From a checkpoint of a small mixture-of-experts model trained on Wikipedia.
Experts: 40 experts in each of 11 layers, 96 ReLU neurons an expert, 3 picks a token, a sigmoid router, a shared expert of 192 neurons.
Below are experts of layer 8 (counted from 0) of a mixture-of-experts language model. Rows are named up (a neuron's input weights, with its number), down (a neuron's output weights, with its number) and show model dimensions 0-223. Each number is 128 + 32 x the weight over its row's rms, rounded and kept within 0 to 255. Numbers have three digits each.
Before each expert's rows: a language model's description of what the expert responds to. This comes from a sample of Wikipedia text that the model never trained on.

# expert 21
Description: Name-initial syllables. First word-piece of capitalized proper names, often place or personal names, such as Mar, Ar, Sal, Jan, Tall.
up2:131155138152106105113117072082141189164159138123157116049143134162110117149131142119163185167084143122110161087153173185086176135157135139182148145094105203102172209138105092106138116124067126177097128102131163107126110103151061167128157158173139155095167220099092138162091113106076129198106149098112100133106139226193125091115184167147139163152193161162110110088082120143153114187107179133098170175136160182160094122125159133121131152140105145152169070126119153162089128106142082147111141163139168121140137151099128151151154084104135124168062138122150129144080111117129141137191139178149135088110173132163132125070193130099149144132143125126110125129126164128090125135148
down2:072104162149117101117160165147147151141130130199119131138110100106060138100168052140118158153093129149174101154106142065100092126090179060110176154123069110075158191139097115088165105141094159030104140133141082142132127059133135133103120140098119138148113108156177130116125157113092115058203126122110122092147132134118149167066122113044069090123131108129164098168108107165102151179122164132143155132124172128103138133137181152096129097149072168076141142128103134081100103156094145121161114096108163105157121134102114123140093095166213143128112094104110129169174083113134098160121176109191175093140086137157139090157133071155156152170119186182107143085107117119164105128145

# expert 23
Description: Taxonomy and species names. Taxonomic terms and Latin-name pieces in species lists and taxoboxes, such as idae, Genus, species, ensis, †, and common-name fragments like cabbage.
up2:131179081114101102144123109105114133145145167087115164132122127174188141134145140081189123158090159097122102113082148164080176163152110113193121107132137180149178083125075172161099143130142115124164164117139107112170141156130080177087165131156097200118145180089097145107159068090047115099217085148150098094084070122097140123167117121124103116136138134134067106141087142077151078088083183157101148126146123158167126107091176092141127122179071100163203125109083167122091143188105105119120134138123212142104129158130158128071103103157081165105165087098139130125137170104147127162127138088140087143171129117173101152158186144137084102137134122184134096118135136171120073117133
down2:126148132157124148151128135152115106108115127125131081115117118080149143156138142084131122112134172158137099160149131115126193120133142124167122102143144152103120162079132148178144184129162107099161124168138182147088195170102136105112186149149107211109116132113075160151157109168084136083181181066158134159159185175154158116101129155107171156128152113087119075095134115084125066138123119138153157127126152148194085108127135111135074075219125141147099137117064149190100117127188152131169101130093217158198080145099118141120151149173085174129133103091140067176151098134127125124183086129094090186114096132180112158142128119077088122097171087193109091135140152147156161179171

# expert 35
Description: Organization name endings. Final words of institution or event names, such as Festival, Association, Press, Museum, School, Racing, often after National or International.
up2:143142133100171130119151113088153094128113077121111134112125095147147129114194103158080070131125134158078157123142110135123113138179148123130120149151099067146154117144138162170169097094108170110097127148108157158177110166152144165094156102152126085057139099113148106126089115141140105201121140158088133188065133181070160044190206105157106102162145121134142123129197131138114107173068118130116167139169102102169104151152110121112136059115123107124083131093209086118049123158081196143138112159104126122077136106131112092155091111082136039118118059148156144085114116147102127150108169137136091100138103163197151139082138120100071148143183174108125086158102108142105135142080
down2:078127141178026083067184146175075122105113105077106145128132148158120178099164103171099095119133123132115176137155123144130138094115182137154115158145094162175128119082194114148071104127152120129145179109147153098170142143085140138131135145118139162115122103096177136066109168069113120114109097141079154158061132132138154068171213198140068135124121149120166133165159145169098158101166161166119109113132104117071086126107103062109143097132113113177115132098145139188115113095131115181154141133120134105122156153126130088145125190152178065150133096131105161068086160157145094131113120091123126132140130102192124078068104140090114130074187111095158130079151150132122128068071

# expert 20
Description: Music and media releases. Words in album, song, film and episode contexts, including track-list tables and quotes, such as album, released, Best, second.
up1:155096102120158124118154089135189144092112115165184105093148137160166090105123149178153189124100116133129122063120131082091114134179136131171078150161126128160165161087106098116121147041106090103155147059109146105167117128198109079147176107218140118121173160132143175168150137160141145150136142107141183133139147144096113091125169133105149152117115136156142093078109116137069135177116084120116138200115096057150090087122079051093130176098110142098123111038128167091156109143135068156151084141140174087093114139138112156145116137111164131162146125185154089076149159094156129088174067177129118130090173148175125101116111141145149146124160141148094128179172100088099178133139
down1:094132146128134152090157165074206157160102091129119130175142155191150109078170126166085118097089122117064137088139082115107110168160057159139149108087160172178147139113087155152113118084173143101142145093155106168139136154169146109145183140146131085157076105113154153139130139110122109085096160125134089124091176146143151105157120101078145168178102139137101079157076129149125136107168076147193138079123092052093097150152107137146180158140203135160120136159137104160169155185120112129180163176119186131122137104190080178109186137112109129144116143165115134084156126156135077147073171106075102150109096142123151099097164114113182185077180118151138195127154140129109177123101

# expert 25
Description: Clause ends and modals. Sentence-ending periods, commas after clauses and quotes, and modal or linking words in reviews and narrative, such as would, should, though.
up2:176108178111128063118089131099095119132109148167142137114125139148155199218118025150099098087087142060154145065072088097134092154122158141190130105065155139149169127183149097045122158142123076131108155110049126142148144136109113094142124141124104178074141161103135142104121112102066102149078083103116130127146112154075141116095136149127179140163106100136133128076100117134131130120155156095100209166163177132138127089087059169141108144131089120103167112144128126111120148132091110158119103089125135224116104159112187101170099109158098114122101161186103136091142115128132116145122120137176120180148184131132080132136102104110102163081115088129149071098189095126128138125119
down2:154119128191118105104176175135131163132146102189143134118145129189105126064123117077091131050107185090095133086103140055096112115098132111144124163133178137163110108126161108127114151145164162082126166118071123151137099140116168197124094171139146177166132152096138215145150109157113060130149181156151191143063107136117129118128167149116142076148066164092133159183116142189108147171149088050146156134077122105084106106144133139087080154120173186124115127132123127089169117081130121091150147118134158123087105108210111121172102136140085086062146126107093092155168178134139127084115135107119127143149125131183116125093147065086099167100159136122079183102092156150124109125123

# expert 27
Description: Geographic location words. Compass directions, distances and place nouns in geography or road descriptions, such as north, located, miles, Creek, Avenue, Highway.
up2:166137112140056141132125083115164126115137092162122213203090163143114080129118121111153120111153135138115131115157074123160156106137185143121132129132119119121180113079081128181104117109069067132148188116151141091149151107182124133156107149112084145137074147118092125125146091130129142088111109072105165089151191131181075127199117192153193140131132115083106146126096078152072141137098107150105098118077116119209129158111136143157163171159157121174170122140133116142097107127159105144112117162222118145101084112078115093080156134090123175118097146104213133128119160108169125088074159070148148119167124149141128074149104101067163135188175137094135142149143144195147154141092
down2:101107115118151157148126132128110102183076131138118087079148143176145088140173133116122152086109103118179136163225118120191121139158100104130095155172147107109141084158045122110097105120095088092081173120173145116145142127153055169106148136117139141142153163155101173119189077168073136129151145094125083158098113088141157199104083112191200180124082142098145160150125114076147091119075118145111106121116086108191092130116103072138126140080100127107136152103109152135111091157159179096161177065143062109091113143118127123063094090154072145155132104165116170121159157112169110091142143196119182088131144148111132175158129146141190165141157147099137180132157152141161105095108

# expert 37
Description: Titles and personal names. Job titles and first names introducing a person, in credits, rosters and tables, such as coach, Minister, president, William, Mike.
up2:126111088095123131111129135121114121126163192109137114131131137076172127145060150127097164135154075079120142113137090084134119155132189124111103124144132127114170131104069097119238127026112061126153135078125078129190123141076184168158095125153183141138110139196141149102143183103102158117146126113162138077177096101163137088148148133134182099131089094154102097181142121093141136137145090135068095173107120086097148128109118145132107164099150160161153175113182141140064105102161152174092156090184138110155126154132173117142162140150158127121072109118079195121127154167146115174142069156096174126137131118121138102123178077080096123161058132090065120102157188132133106127142
down2:170122100102145120078156101109128072126122128141152141146151149093136133105155103119112129135135125105172132095163145116121141065115135155126139123112083175135143084116113126102183162069112117126159087103184056096068084146123157184157106052104120097189106168126093164164176128110119125152082140093088059155139172141106089147080078064149144156115094152100064112163205119157191087136092086106144157122175119137079142096161136180103084052081201127091142131090184094165140088117150126146137186134124143129140139121075140109134066107129120141094107189150155221166124142120175122122132146169085118150111120160135109110067115094113136150153127112179165157120152160111145137171154

# expert 28
Description: Word-initial fragments. Opening consonant-cluster pieces of longer words and year prefixes, such as sl, sh, furn, determ, 202.
up4:155132158107148125175112088112146120170088146136129145147123150125057174116061121136085210123060120157080110138172103109132112073076155144116113099168126097134110123075122168128157084114109142105107109108076142173108094178120142060201053171081066164081179080095101115178165165136133149136127159116125172134170179126161092139121174111163136132164162126143128125121152123100143135143149132126143147144125079109109140189106128111133149080172126064156114091159113088140138077123193120158116153133079104138144105143140148094129121129061136120105090117132155144138155169243122136180145144146083092067182090103139126093156150145141177055139142116122191133102108089135082109119145
down4:085160101169115120141122145191113125157188160158182091127180104109158117070149093121114163102152098135155130082092048119110078165109101127091174133145144180175158122114111180148091210088163133148156113144166126137188107162153144174165144132078142080086118146108122119142112133140096141090116082204140131109132091167127058151150137113160095113092165150095094138108085040115142140153091133218133193099152109115133146156103127079128113145141099163158160169133111137201141136118132070113138110128100155132099117096137124054117121122060095171121182110120163197135141142098113095128149091082116112126126159099155120151154159147122121109189085123178095144148152098145112115043146

# expert 18
Description: Mid-word fragments. Short word pieces inside words, often after a first letter or syllable, such as re, le, em, in music and song titles.
up0:129149201132146091120112102155147108110113173171112126167133123093168141100144101155132162163130062078144159085192087130095140105173110104108127161113095156160146163176167138132091056143146088112100158164133145149117162157134131190131123103160022147142114092116142101159162200207113125165116114143089111163096114115103102135102125072150158183140118158153154147140126163117103117176107154166207152108166159122175168049139155112150084092143139060075156116148141183133170152127120092090076140122130165122111071120126123210142124167105090154130159088174134121123194123136137167150109072106137103130111143162117096133120094092180139118167101103165158194154152106135148107167085
down0:149096140130088125137082137115086143153222170153131182173173125133102148107147108133118104153156179128089091112173100114148054095129163160107110160102141126173201114145167149096098052108083096135124107121162125146114139087142146186124126144154129091083119127165171081186147179178176090116104098094113141132077095190108140135117179146146096129154111158134132157122152076137142144128102081144157096117112135097183149081136172141109051101110154141166134105128092199175154138092156104133118167151100141183159087115081088161131110095144138126123151099085118073129138157122105150179144079113098102152180095110078136125106044119135148108131123123180078151052183170173114150140084